Experts of a small language model.
Size: 14 layers, vocabulary 8192, 9.8M parameters.
Below are experts of layer 2 (counted from 0) of a mixture-of-experts language model. Rows are named gate (a neuron's input weights, with its number), up (a neuron's input weights, with its number) and show model dimensions 0-95. Each number is 50 + 15 x the weight over its row's rms, rounded and kept within 0 to 99.
Before each expert's rows: a language model's description of what the expert responds to. This comes from a sample of Wikipedia text that the model never trained on.

# expert 4
Vowel-heavy word-final pieces of foreign names and terms, such as Polt-ava, Dar-ius, Madon-na, pygmae-a, plus the i in Semi-final.
gate0:28 27 67 42 53 46 55 46 44 86 49 54 47 90 59 37 68 16 43 49 56 55 59 63 53 55 70 47 36 26 42 78 49 42 40 61 54 53 48 37 46 62 48 65 46 63 67 57 46 58 62 27 41 62 43 54 56 84 15 36 61 45 57 52 64 57 21 72 40 64 44 66 59 38 50 54 28 44 59 35 81 37 25 35 65 43 46 42 41 67 13 58 52 64 48 35
up0:53 60 57 68 50 78 47 33 70 39 24 64 38 37 30 61 56 78 60 46 75 53 59 54 31 25 41 64 65 27 45 46 70 75 57 40 53 26 63 54 54 31 45 38 44 66 55 62 42 34 69 82 59 47 63 32 35 40 32 64 53 47 37 33 51 56 47 36 40 50 66 30 34 41 57 52 41 31 55 60 17 70 75 59 26 27 51 44 44 55 86 33 58 33 45 46
gate1:37 44 33 76 43 64 50 37 68 37 42 34 58 75 38 49 79 62 29 25 47 82 39 52 47 32 22 62 18 52 71 66 75 63 40 43 61 46 56 30 26 56 48 56 56 39 31 22 45 53 51 69 39 51 31 43 64 68 27 31 38 52 43 55 44 44 34 39 25 37 47 46 28 40 71 50 54 49 36 72 52 46 69 65 71 57 34 61 30 63 41 70 46 49 60 77
up1:70 57 53 25 64 35 43 43 37 79 49 31 45 70 21 21 68 52 54 59 32 34 50 56 60 68 42 29 64 27 52 40 29 63 71 68 40 43 63 39 51 68 42 68 32 67 41 45 60 47 53 44 33 24 55 50 19 42 36 43 35 53 47 33 48 30 41 06 53 41 55 41 72 14 28 52 47 57 43 37 38 46 34 53 46 35 39 24 57 64 39 48 51 41 49 67
gate2:51 40 46 17 59 56 60 62 45 55 64 42 42 73 50 60 69 62 73 36 64 27 57 57 36 44 66 66 58 55 43 51 61 83 32 54 52 30 42 33 52 31 37 50 33 69 46 50 61 60 33 50 43 48 40 54 53 72 66 45 56 36 64 68 47 66 35 95 72 29 70 44 82 59 32 50 61 75 40 50 40 71 32 40 77 49 41 56 52 44 66 72 14 51 50 39
up2:55 46 33 22 63 72 50 49 50 39 59 51 51 64 40 57 77 60 69 38 67 52 67 55 35 37 52 56 64 70 52 75 68 80 49 69 47 36 54 38 50 32 35 50 45 48 41 33 65 36 62 36 42 41 16 59 44 52 70 50 62 51 63 64 69 53 32 69 41 38 51 29 74 64 39 11 74 82 51 55 38 55 26 57 69 49 32 53 41 47 63 67 18 53 27 65
gate3:60 54 16 58 77 56 63 38 55 76 50 50 26 46 54 33 05 51 48 39 49 58 44 55 52 46 61 56 60 60 58 17 39 51 55 46 53 57 48 41 59 34 24 42 53 42 51 58 49 66 52 40 54 21 70 44 70 54 67 70 48 63 48 53 47 63 43 56 49 16 45 47 71 49 18 28 48 32 48 75 57 32 60 51 64 47 36 53 53 26 41 80 44 24 08 49
up3:55 76 29 47 68 39 54 68 63 44 60 34 51 50 38 63 16 58 61 24 66 68 64 59 64 56 52 43 33 29 51 42 66 62 39 49 44 32 89 27 34 50 35 68 54 63 29 43 66 44 77 56 32 33 29 45 55 31 44 15 53 27 63 46 65 54 61 53 63 68 37 40 36 47 42 25 60 52 23 39 15 59 46 30 43 39 50 42 46 34 64 41 54 62 36 49
gate4:59 40 37 35 44 47 41 66 29 57 60 51 29 73 91 73 38 66 67 59 62 48 48 56 48 60 51 41 49 40 57 42 27 51 53 49 41 49 80 50 38 50 29 38 64 51 81 35 44 48 15 30 59 49 62 55 65 34 71 64 52 48 62 64 43 68 60 64 43 37 54 81 61 42 69 43 60 73 43 29 38 38 63 16 44 66 46 59 58 33 73 61 39 36 37 12
up4:44 65 59 38 41 53 55 32 53 44 47 40 66 31 72 36 21 28 24 72 45 51 72 45 61 65 51 49 39 54 54 51 63 64 49 63 45 65 25 26 92 40 31 68 34 62 60 56 76 44 35 56 42 36 34 68 26 70 66 53 51 63 66 61 38 28 61 64 88 50 48 39 61 57 47 65 68 71 36 78 37 45 44 57 54 51 46 79 32 65 59 56 52 68 54 35
gate5:00 64 45 60 70 49 67 46 45 34 35 52 49 61 54 24 39 52 40 36 55 43 57 62 46 37 53 41 41 70 65 58 58 49 61 41 38 26 73 37 61 59 46 37 51 64 57 51 60 26 68 50 38 58 37 58 47 51 35 33 19 41 68 37 31 45 25 68 58 60 11 36 63 35 45 58 36 28 57 71 40 26 56 45 32 44 45 54 60 53 21 67 54 59 39 12
up5:54 62 52 48 50 45 56 46 47 61 46 39 56 48 43 51 53 48 79 71 25 38 69 63 63 42 62 65 50 62 36 48 23 91 42 47 38 25 52 37 59 44 34 72 85 55 71 66 53 72 53 20 41 45 53 86 69 56 48 32 14 58 77 61 45 55 46 77 65 36 54 37 37 62 32 40 52 42 71 61 37 28 51 45 64 43 59 42 46 30 54 59 40 51 30 25
gate6:30 33 46 72 28 14 23 33 53 55 62 71 54 44 68 46 50 46 32 50 47 39 51 50 53 69 69 36 29 69 39 62 52 53 49 45 21 64 38 63 56 50 58 57 49 50 39 42 60 38 51 17 41 54 18 52 54 29 48 49 41 41 50 58 46 51 86 33 89 48 60 45 72 74 64 55 43 74 47 52 49 45 20 44 41 68 57 56 31 62 86 54 26 43 35 61
up6:26 76 70 49 44 21 32 48 24 73 54 55 84 58 49 52 37 67 50 43 31 28 33 48 53 60 79 52 35 45 54 46 61 32 67 48 62 65 48 43 51 49 27 64 52 57 62 57 42 48 64 33 63 56 26 39 39 38 28 50 61 35 71 54 24 42 66 69 73 45 53 43 67 54 70 61 86 64 72 66 44 47 49 62 30 30 26 58 59 75 67 44 60 63 69 44
gate7:39 56 39 93 56 43 32 44 63 46 40 76 35 72 16 67 45 54 70 34 58 56 44 78 47 36 65 63 57 69 30 51 50 49 26 44 34 38 52 34 50 32 48 78 53 67 41 29 54 70 40 55 65 49 32 11 42 59 48 51 56 21 55 54 35 41 66 47 42 42 20 65 47 39 50 32 43 19 51 70 46 47 55 43 39 50 14 47 65 56 59 48 69 59 59 45
up7:14 40 50 46 53 77 53 56 31 74 56 51 44 64 47 36 31 58 32 52 48 52 53 23 57 52 58 58 35 46 51 77 45 45 60 42 41 56 38 56 48 35 42 45 50 60 55 60 63 07 62 21 26 41 36 84 40 40 71 45 42 66 49 46 44 56 28 46 11 53 58 55 61 78 51 72 55 55 69 42 50 23 38 16 73 58 57 65 53 28 61 45 36 56 36 37
gate8:72 41 71 44 46 34 84 39 48 62 36 44 73 70 77 54 60 41 56 53 63 57 48 69 24 20 47 42 66 42 66 60 64 51 44 49 29 53 46 54 57 67 37 60 54 70 54 19 36 64 48 51 59 51 51 44 42 50 21 49 69 72 80 59 38 42 66 67 58 28 78 23 47 66 27 69 55 78 55 79 49 49 62 44 27 39 60 61 56 51 51 52 71 74 51 39
up8:38 35 39 60 69 74 33 40 50 44 54 75 47 71 39 73 35 44 52 23 62 41 49 55 48 68 60 49 50 53 50 46 26 37 48 56 37 43 33 58 61 40 45 69 65 33 35 83 46 59 49 25 34 60 56 28 56 57 58 86 39 55 27 57 63 38 36 35 45 54 32 57 34 51 58 80 52 66 46 23 45 05 46 54 24 43 44 41 34 17 36 45 47 24 40 46
gate9:67 57 39 30 60 47 56 59 58 36 53 56 45 43 71 46 47 52 40 35 52 48 43 93 49 11 36 60 45 49 58 54 24 42 05 59 66 45 46 53 43 47 40 32 38 46 67 70 29 72 68 35 18 48 79 27 53 60 63 72 74 71 41 52 65 71 59 63 50 53 49 56 55 50 66 53 40 39 38 34 56 52 23 60 44 45 47 56 16 52 78 30 51 55 57 40
up9:52 54 41 50 58 55 39 69 45 34 38 48 33 54 51 60 41 59 20 29 63 36 31 63 64 78 51 46 80 32 65 80 54 47 44 47 44 44 36 33 51 45 58 53 58 59 47 50 48 64 70 62 49 54 02 36 83 56 51 35 64 58 70 34 42 88 60 37 79 28 64 57 49 47 36 42 48 50 53 81 32 66 50 63 47 58 42 69 49 47 57 27 47 49 75 21
gate10:68 36 60 31 48 51 55 64 34 56 48 67 46 54 86 34 75 56 59 32 64 86 42 34 58 68 43 47 45 42 46 52 42 61 46 46 71 63 23 65 27 40 38 67 48 61 45 54 47 43 34 62 63 49 54 52 60 52 61 71 60 34 46 62 28 51 24 71 72 28 43 64 58 33 52 54 49 85 41 60 78 59 51 42 28 48 61 46 33 16 74 45 72 36 65 77
up10:67 48 58 35 44 37 41 62 39 61 70 71 43 49 56 33 68 57 56 32 36 71 90 39 32 68 33 55 37 63 56 35 47 53 40 55 42 32 37 75 70 68 54 46 73 78 47 77 37 14 29 30 35 43 34 69 57 64 52 44 57 54 64 56 31 48 49 65 48 42 35 43 56 45 20 43 83 53 66 73 49 49 45 36 31 44 52 66 41 26 51 48 72 70 66 49
gate11:63 72 80 37 79 40 22 89 63 42 67 29 48 71 50 53 56 58 81 49 38 28 57 67 50 69 64 56 36 54 39 44 57 42 29 34 53 64 53 70 15 54 46 15 45 51 63 57 55 57 39 44 51 37 63 25 46 48 72 58 55 55 49 67 42 38 63 47 23 46 52 55 51 57 44 25 42 56 42 58 49 41 71 35 60 48 31 25 36 60 58 88 46 36 48 51
up11:55 37 14 49 55 53 63 11 70 57 55 51 59 32 52 50 43 69 19 56 49 74 53 60 56 39 35 56 71 28 64 44 24 46 52 57 43 54 37 50 61 49 51 65 43 40 45 34 42 56 28 52 62 66 41 74 53 55 30 39 62 36 60 55 21 67 38 65 75 52 61 36 41 47 54 65 83 55 63 72 43 61 48 45 67 66 77 73 80 45 62 35 71 79 29 52
gate12:42 75 53 33 73 53 40 46 71 55 51 53 58 41 42 48 64 53 59 37 06 54 50 43 50 71 75 55 31 52 14 61 27 41 43 49 47 78 46 59 73 42 74 56 63 59 76 34 38 42 47 34 33 23 42 38 58 44 52 55 58 55 70 60 56 38 47 36 48 21 78 59 77 66 47 27 44 64 17 70 43 67 48 29 52 69 61 42 55 34 57 51 62 70 47 54
up12:59 25 60 44 75 18 64 48 53 37 45 58 43 57 74 48 41 63 52 34 53 63 45 51 47 54 70 65 42 42 49 28 38 82 42 58 64 33 33 80 21 55 25 68 36 47 36 57 65 77 66 16 68 69 52 55 49 59 51 39 53 06 42 61 40 55 64 47 72 26 58 50 60 62 44 70 61 65 61 35 55 64 59 29 62 66 47 53 27 52 50 37 50 28 49 36
gate13:49 53 57 85 27 20 63 83 45 54 25 70 70 51 29 57 63 45 40 38 53 50 41 42 65 64 61 52 58 50 67 58 44 45 50 56 40 56 72 60 34 75 67 40 32 39 49 65 52 34 57 63 36 79 69 24 43 49 65 67 43 59 85 54 63 40 69 33 55 58 52 52 36 43 37 58 51 37 58 36 43 67 51 51 28 82 63 59 21 64 75 66 39 76 42 46
up13:44 45 63 56 66 51 75 60 63 72 75 75 42 46 60 54 22 53 80 72 45 59 39 45 67 50 52 54 45 59 61 41 36 43 79 43 46 67 59 58 74 51 31 43 58 31 51 52 43 40 52 79 58 48 51 49 45 54 30 48 25 47 60 50 16 50 45 62 55 39 35 28 34 47 48 44 67 68 22 74 27 22 55 39 74 56 57 35 47 47 39 77 83 74 33 34
gate14:48 62 72 44 50 53 45 60 58 56 27 47 56 69 38 29 46 79 47 47 53 31 50 52 20 25 65 68 47 58 44 36 37 72 42 35 56 68 62 63 34 33 66 49 48 82 38 57 74 45 58 50 31 58 49 41 70 47 64 55 50 45 33 14 39 30 44 37 52 89 48 50 39 45 61 42 78 52 57 34 36 55 51 34 63 24 30 54 48 46 01 44 32 53 59 38
up14:29 30 32 55 43 50 61 38 12 20 61 50 29 34 52 46 64 26 46 50 43 74 60 48 61 48 43 43 40 51 58 70 64 31 66 66 58 33 22 37 63 61 47 56 66 26 57 56 45 67 60 59 47 59 56 44 38 62 26 47 58 38 63 60 67 55 56 46 69 21 36 42 41 62 36 61 28 53 58 52 67 63 35 84 37 74 50 26 56 47 88 56 56 38 37 80
gate15:38 45 65 39 31 64 60 55 68 52 56 51 52 62 41 46 48 59 34 28 85 26 69 58 62 00 59 74 63 23 40 46 37 42 58 22 42 57 51 63 45 27 71 43 72 48 37 69 43 71 38 49 64 77 56 49 46 43 60 45 64 48 62 58 50 34 28 59 30 46 52 72 39 48 55 57 63 69 68 36 56 38 68 39 42 24 71 61 35 55 52 56 43 66 60 15
up15:51 55 44 68 53 50 18 45 31 53 45 46 39 32 59 47 48 73 71 73 37 74 33 42 38 90 52 48 47 80 41 46 58 83 40 74 47 47 45 43 67 45 46 44 38 58 59 26 45 25 60 56 30 43 53 52 54 39 86 51 61 39 60 49 74 76 86 42 59 50 42 59 56 44 49 48 48 32 43 63 61 64 55 62 50 64 12 52 55 59 44 33 58 17 48 72
gate16:28 37 49 49 27 64 37 60 35 28 29 61 59 70 58 49 57 47 65 56 58 50 53 28 71 73 29 37 41 65 51 46 57 46 59 73 63 77 69 73 00 46 42 30 65 55 60 40 72 63 36 51 48 51 39 69 48 73 73 26 49 48 55 58 64 52 46 63 54 39 35 39 23 35 61 51 48 43 47 55 70 55 42 51 65 41 49 64 77 49 63 68 35 75 31 68
up16:40 37 49 36 28 34 55 49 55 60 08 51 37 46 55 47 43 52 68 48 95 56 44 38 53 57 43 75 53 45 38 47 46 60 42 63 76 64 49 46 34 50 45 48 60 50 38 38 52 45 17 76 40 24 37 69 70 50 50 60 43 60 62 44 61 72 81 64 60 27 29 28 33 48 29 80 45 77 36 56 52 58 32 60 66 59 22 36 45 54 59 71 46 39 32 37